Experts of a small language model: 48 squared ReLU neurons an expert, 5241 steps.
Below are experts of layer 5 (counted from 0) of a mixture-of-experts language model. Rows are named router (the router's row for the expert) and show model dimensions 288-383. Each number is 128 + 32 x the weight over its row's rms, rounded and kept within 0 to 255. Numbers have three digits each.
After each expert's rows: "comes after" lists some tokens at least twice as common just before its tokens as in all text. This comes from a sample of Wikipedia text that the model never trained on. Tokens count by the router's weight.

# expert 101
router:179145108091106153154150088131162174124162129078150123139087179152093119172163164105165139138143123095124096108120108090124158092080165160112154123170165128086138145152085177104163100147150104162083091140178092166166126097131091091093182128151090118102155143170084081155172151094088179144
comes after: " |", "0", " |\n", "7", "1", ")"

# expert 69
router:169155101094120168160167104109167162125167131074134119141095146172086139144151176099155142129144110085111111087132105089115170101092191150112170110160159105088127144141088178123176099141154104179105100155157087192167128083139090083101165113145087123092164142168067081160164152099084173124
comes after: "\n", " |\n", ")\n", "|", ".\n", ";\n"

# expert 64
router:164153110072134162159161124121171160130137130085150120155100162161084115173157172084167147141153079105125101079160117104115153091102170137111145134171178126097144158136087157073182066155159095159094119130167084171160121103137085094090180153140095115110166142159099087164171149095090162148
comes after: " ", " a", " and", ";", "1", " D"

# expert 14
router:162158114101132166147169117124187159122150141070157123145083168173094155159151173087144149145127100082141114095143143093125148102091162132093154124158181119081137133149089167099170102136141092151093097121183093155166158076144096068095179117140095125114164150172086083149162149108078155132
comes after: " ", ",", "1", "3", " is", "2"

# expert 99
router:181166114091133162154167109134170155120144132081148098152083140175076129150177172084148135126161101095127107106122119085120168111104161150109164112157176107102125124148072160112177086151149112164103111129163078175166133097139082067083177135151118112114153149160079053151156148092095152144
comes after: " ", " (", " to", "–", "200", " would"

# expert 113
router:179170106081122149183166111133160158130159131091145132158088158151086139179155150083151126134130111090131104094133120083123151093101160143102151120161170127084119130141084179114178080126146109170083103127172092170166149089137084085085186142154098116101170142153087087159178143093078155139
comes after: " ", "\n", " United", "–", "ia", ")\n"

# expert 77
router:152147094110107149149141133138186158115128125055116111153096172189095151156173176066183143128137092073110103107151091094122160101088146147136176133150179130100118126184093164106163081139149098169080093139153090167172140097151095085067173144139108137137162157155096067167164152079091169154
comes after: " |", ":", "-", ";", " by", "="

# expert 28
router:160165102101140151143149102127154161143130130081148125146078192168076144156164178098145113162131108089118116112139142086136155108074159154104166106176184134096139135147091174106181103148161102179084111113161059165170131093144085088092175129145098129083170147172070061164157133082091171119
comes after: " the", " and", " to", " a", " which", " The"

# expert 12
router:178163099097109161156162115124170166123163123074144126144096174152101132167140179091148141130146096092103086100119130085108159088066173145111156115175150112098120117165080157098170079140133103167104087139158074173152114101141077089098181124127082106105172157151076091174161129101079179146
comes after: ",", "-", ":", "\n\n", "|", " It"

# expert 47
router:170167092100120147159158096117165167151148148095136117164080183163087138162171166094149150146143104089126094085145132081126191094091178141094187132159192133097145146128087169107185084135157104167094088116173087163166107075142109092097158135153101109100159150155085091162158137118087159133
comes after: "–", ".", " as", " is", " in", " at"

# expert 112
router:155156126090129163158142097136169171126139123075137132144104158188079116159162176106148161155163091084128125102127147103151163113082162123109172125158170130093143165141079168098177096160145107150085117102180085168172123097153083082087172104127107126092158159170091088164164140097082151138
comes after: " ", "–", ".", "201", "200", "197"

# expert 65
router:160147091098136145146151123147159171119141116081114116123093170164100112176148164087160127136139110096131109097144088081137143109081177160123158110149179133095129126180100165116157102134168084187079090129156084159170140098151111091093168145163105115102196132147099075141173161110086156120
comes after: " |", "-", ",", " the", ":", " and"

# expert 36
router:172140113087117131155172125156164168123130123083140108157087160179080126182155176091170142124144101095121094076134135097119157102086171149115158151165174121102141136141080184112167111130148085164087117126159087170175160087147100091070170119156097112118165155146083066176153150087095161148
comes after: " |", "0", "|", " in", "1", "3"

# expert 73
router:173137103093132155170145093134174163101137111098152127137100147170094115166167159087178128135151109086119102108151110101134164106089177163096163139157175105101147143168078165105168117145142108172080117106170091168167142091136080084072176126133107121108139138166082080169154154089085171149
comes after: " ", " a", "==", " \"", "===", "\n\n"

# expert 68
router:175140103085111145166169123129165166128133138076165117143084172176089134161165153078160138135119097094131111078153115087111158103094169151098150155150169110107129139150087159101172089136147076146094092110172074159159168099138089069088161117157095127122155130158092084157166144101102152153
comes after: " ", " the", " a", " for", " $", " on"

# expert 15
router:171122128102124156164142136159166154114158106072151129125098155183089133164169164090164119128139088078142127107138110096122158082099181149120155127124177122085135138173090159113153093146148108159078115123173092162169163099136081073086176141143116128107164160156094106164162150076090168143
comes after: ".", " |", "-", ")", ":", "\n"

# expert 16
router:167123098086118162162156108140181150128157134084146105146090172160088131157163169115173140122140121092131085094129125101109171104080152151106167141168181113090149126155079170130183105148156096171095103124166079155157150084123066082068163132158096110105182155169084082149155136110076148145
comes after: " |\n", "\n", ")", " (", "7", "\""

# expert 96
router:156149116093108143166146131136173166143147137086146112163109154177094117164166180075166137147149100086108121084155086086120174121070172154099149126154174123069143157152095168113185105140169108152085109121176096174168147100142085077088182113157095133110156131173090085149170143092093160140
comes after: " (", ".", "201", " for", " with", ";"

# expert 72
router:190156108088142135152161110150176159135180101095130129141094163180094112153164160094150144130154085074113108087133111074121144108058180138117163108152189119099142140151099182107170092155168095191101123133172094186180141107136087072093166131150093136103154164173078079140165122111067156147
comes after: "\n", " |\n", ")\n", "201", "199", " D"

# expert 84
router:175141100098118154158163095132174165095161135099147154153101166157088134156166183098160130135116103087123082099129108115115155108085182153088152127174178125086141131152086167080174095135144093167098099130179081165156143111132103104086132140143094109090172135155074098168155155089075151145
comes after: " the", " a", " The", " and", "The", " his"

# expert 91
router:157151112097122146152164130147175159132138125095142124134090153167085131153154151074154145128135083095130098080138099098120160103106181129108170159176174127079148125135087154112173102132146097150087108112174088167158150078140083083063180149137103108117176160161091099160166150098089172151
comes after: ".", " ", ",", " and", " to", " ("

# expert 83
router:165128080076123162178157130103165169132139125063139111139092166167104139169142175094155138129141097080115091091129137074123164115082169149118150129144160116087127141155094171101168112158159095164103088128168088164163157091172089094089168136148107096100160142149091096171163152082083153156
comes after: " the", " |", ":", " (", " The", " \""

# expert 31
router:171147117088141157149148130131161158120146132091145113149090164158076142166170182103144134143123088095122097101142134093121179091097167127099162126157169121106132130153092160092184091153173120175092113116167106160167158091138098075096168113152118116120149152161102088164181140099072149158
comes after: " |", " (", " \"", "0", "3", "1"

# expert 102
router:184161102089120157155164111131144149120153114089132127130092151179082142155151169111157141125128104054132121097148112087135183096092179133110154109162167125102123136163088174094167092157140119165107110110161089166146139097144077072074170127132094120105164147161076079173163156093087161158
comes after: " |\n", "\n", "201", "200", "199", "198"

# expert 51
router:171142115110131165157155115130175169107160119104149137139097162171083130160188174079161130130133087119120111100135120076110164114086169162104169137157164113098120130159088175119182101153148093171089094128166095155163155094141088079087174133149089104097172158173085094153149137089088177149
comes after: " |", " in", " to", " by", ":", " for"

# expert 45
router:175153125104127152149170110130172137145151135103136120164093165166080136136155175091140145148159105077117133091133106113109173094073171162112166129155172127103125138164091172108160087146150104164097101127168090189156133071140072092076147118141080093107172152166080082162173131086079134128
comes after: " |", " in", " January", " In", " March", "0"

# expert 48
router:188137115067118135157159127147180174127137137065139093138082161189089120168147158078145149128145088089120109098152086094138140093088164155092159140147180137101134132156090176104176091118153113184103107117158081160157153091146087083077166136156085101119168162158084083156158146110092146146
comes after: ",", "|", "-", "–", ":", ";"

# expert 41
router:176150112098116148162168129137160155118144133090141132117101152158080143150147165079143141132137099074118138104123124089123200097092179163117160132165184128095122129132095168102178093155165108162087105107167085163161144083137073095072173111144108107108184148158097078139148127116105162168
comes after: " ", ".", "–", " of", " in", "198"

# expert 117
router:161161110088141154166166114142193160133138128076139118144100184161097126180162180094153150128142100091128098089141113088118157089097174132108159131169181141112153138147097163099188098158172122160083101127178099155158142095159104084085164143155108107107159159156076103152164134081077153139
comes after: " of", " in", " for", " to", " at", " on"

# expert 50
router:185153112084131158147173101124177172124157134080136118146108145181077147160174156096152130134134093071120125093141104102131163099072169152106180110162170124091137138159095160101167089142179109172084114121180107175176132108137077097080174134156108113099162141157090084156139150098103153119
comes after: "\n", " |\n", " was", ")\n", " is", ")"

# expert 54
router:155140091091135144150161116135171176142152143065135127143104167191079120174139170089159131143149095084126104080129110094108157100095157155119157120161160126092137138146079175093165085152167100168093097131151090146158140104157117095083177135140093130102161154164089088166153145087105175153
comes after: " ", " was", ":", " to", "\n\n", " were"

# expert 13
router:176153126095132157165166130129162175123134129083156114131094155187072134151152171097158134132142075093134117097142127106104151114081173149089158140152169115078105140138101152125178090134144092164095107114153098186166133082131084079079168154140090126100163131164101093163157141102075162150
comes after: " |", ":", " in", "|", " on", "born"

# expert 93
router:157156117088121155168158116113182149125113124082152121126094163158083142177158181078171132131144095090132115091145121087124149079094166133100160137165176111091107123158100177113170094137150103161082097138171085149160147101134098072080182142126097121116161161155087091161168145092083163155
comes after: " |", "-", ",", " of", ":", " \""

# expert 10
router:167159095097131157163154114135168158118150138101142101158099162167097144164154162080167159147142107097126109101133111087120147102098161135112160143188178119077132143134073172112159100153135111170105113134160081166170150089138098094099177143132076109094167169151109080159157130111088142149
comes after: "|", "-", " |\n", " the", " G", " B"

# expert 53
router:172149121087140148146144124126178172138139125093125150141084157179086133153156181084144141142128094086117126109135106091107176104079181147112174120182167125092133154152089178071148097148158122164072102134175094179157138098154085083080170127144108105097167137166089089169168142094095164143
comes after: " ", "-", "==", ".", " and", ".\n\n"

# expert 22
router:162132096087125143173161119139166180150148108086141108156114166167092147175158181098147152141144106091120095110148119085120147107086175175107188121153168125094132134159092185093166081127175121165096105119160096173186132087144098088073155124138101093097164156150081073167146153105088169124
comes after: " ", "–", "201", "200", "0", "202"

# expert 67
router:167148105091114153148159105139164184145149142067135126127104177183075131162149177085168139134164083089120106085153115085118173105087157145117149123155165121109135140164096183135181092141149109183096105128155084151159139107166099071076179127162085108108167148160084085166157162103084155134
comes after: " of", " the", ":", " in", " and", " for"

# expert 20
router:172169115102125164141171105135171153112150125085140145136094171191093135155164181092153130142150098082124107113152122089115154100090179141102170116158202127090131135140093162125153085152161088150100105127145075172172134107152105093088164123133095133079150138161085080171159142089099161136
comes after: " |", " was", " is", " which", " /", " It"

# expert 62
router:158132110087137155143156119129168176131156132084153101147082167175087141163170171093173148145132107096124116077143093078124167113093163144098168125166175121092142133156097165105176073154159137163087112117150084158166120102128075083065164120148108111108164159166084095172154149104073158146
comes after: " |", ",", ";", "0", " and", "3"

# expert 11
router:171143113089125156166152106103172171133148117089157111126102169162091122181168167097180129139121115084129107092129132087106160082078168135099169127150170123095121135152091182096175082170146105160087103114167085170157138087142108081089169127139124121120178149156085087170161146084087167131
comes after: " ", ",", " of", " in", "–", " at"

# expert 46
router:167147105108110152160151098148165146153160141080133132150113151167080101174174171080163153145148105079105100104120103100121165100093172145121162114158187113099133137150073165097186082163141113156105110112151086170158151084133089071108173115154080104101159167174083077156160144094078172141
comes after: " of", " the", " in", ".", " for", " at"

# expert 120
router:180144099111119159143147106127158152108160122091137130162083150166067152152161188087151140135140101093131110094133137093108170093084182143110163125166187101081141138150080162097146085148145099177090104122153080157171146079129097084087182148138109131104193131157078087161156145094081162147
comes after: " ", ".", "199", "201", " (", "202"

# expert 30
router:161146121105127178160161090127149168145145127078130134141082162179083123166153181102164138147147112095110105092143117103141169089083174148105164116165174121083149154169086159080174087148159116157088090099182091164171125107156073085093160130148114125085157165173079096164169137100090172150
comes after: " ", " (", "201", "200", "202", "199"

# expert 37
router:170170080083124154144146101119173168130163119096150137158092165164070139189149172093162136141166102096119098083136117097107159106088162139114173113148170117108140129153071157086150092142156098167093094126160104162161116107158074084078174146154087099103161171149086081170159128078101160138
comes after: ".\n\n", ".", "-", "\n\n", "201", " He"

# expert 7
router:169140122095112140161145123136175161143155132091129142148088168164095125165167176088173152146144090072114094085159134073132173084100177161094159118151159115091134126155089151095169082163158143170077127114173078160169131094149090082089161121158085108112185151162075088173162128104078166153
comes after: " (", " the", "201", "–", "200", "199"

# expert 103
router:177140113100127153178166109143169179130141100086142107148103171180083127171164151082158146136123092100111095095137111090117158096083176132092156128174175116095118130150071159083179109151181110152091102126169105156162147115137108100076166140144106113108179154154101086171169137096075162142
comes after: " |", " ", "|", " and", ";", " The"

# expert 63
router:170150113086122153170167116131175158134141128097147107148087170166065139161154157072157133138133101084123111092123111091118162109092153145089155127158167121083123130152091172106167088150146092177096087122165088162157132086135092078075180131144082114115163140149091109174150146103095164142
comes after: " of", " in", " at", " for", " with", " during"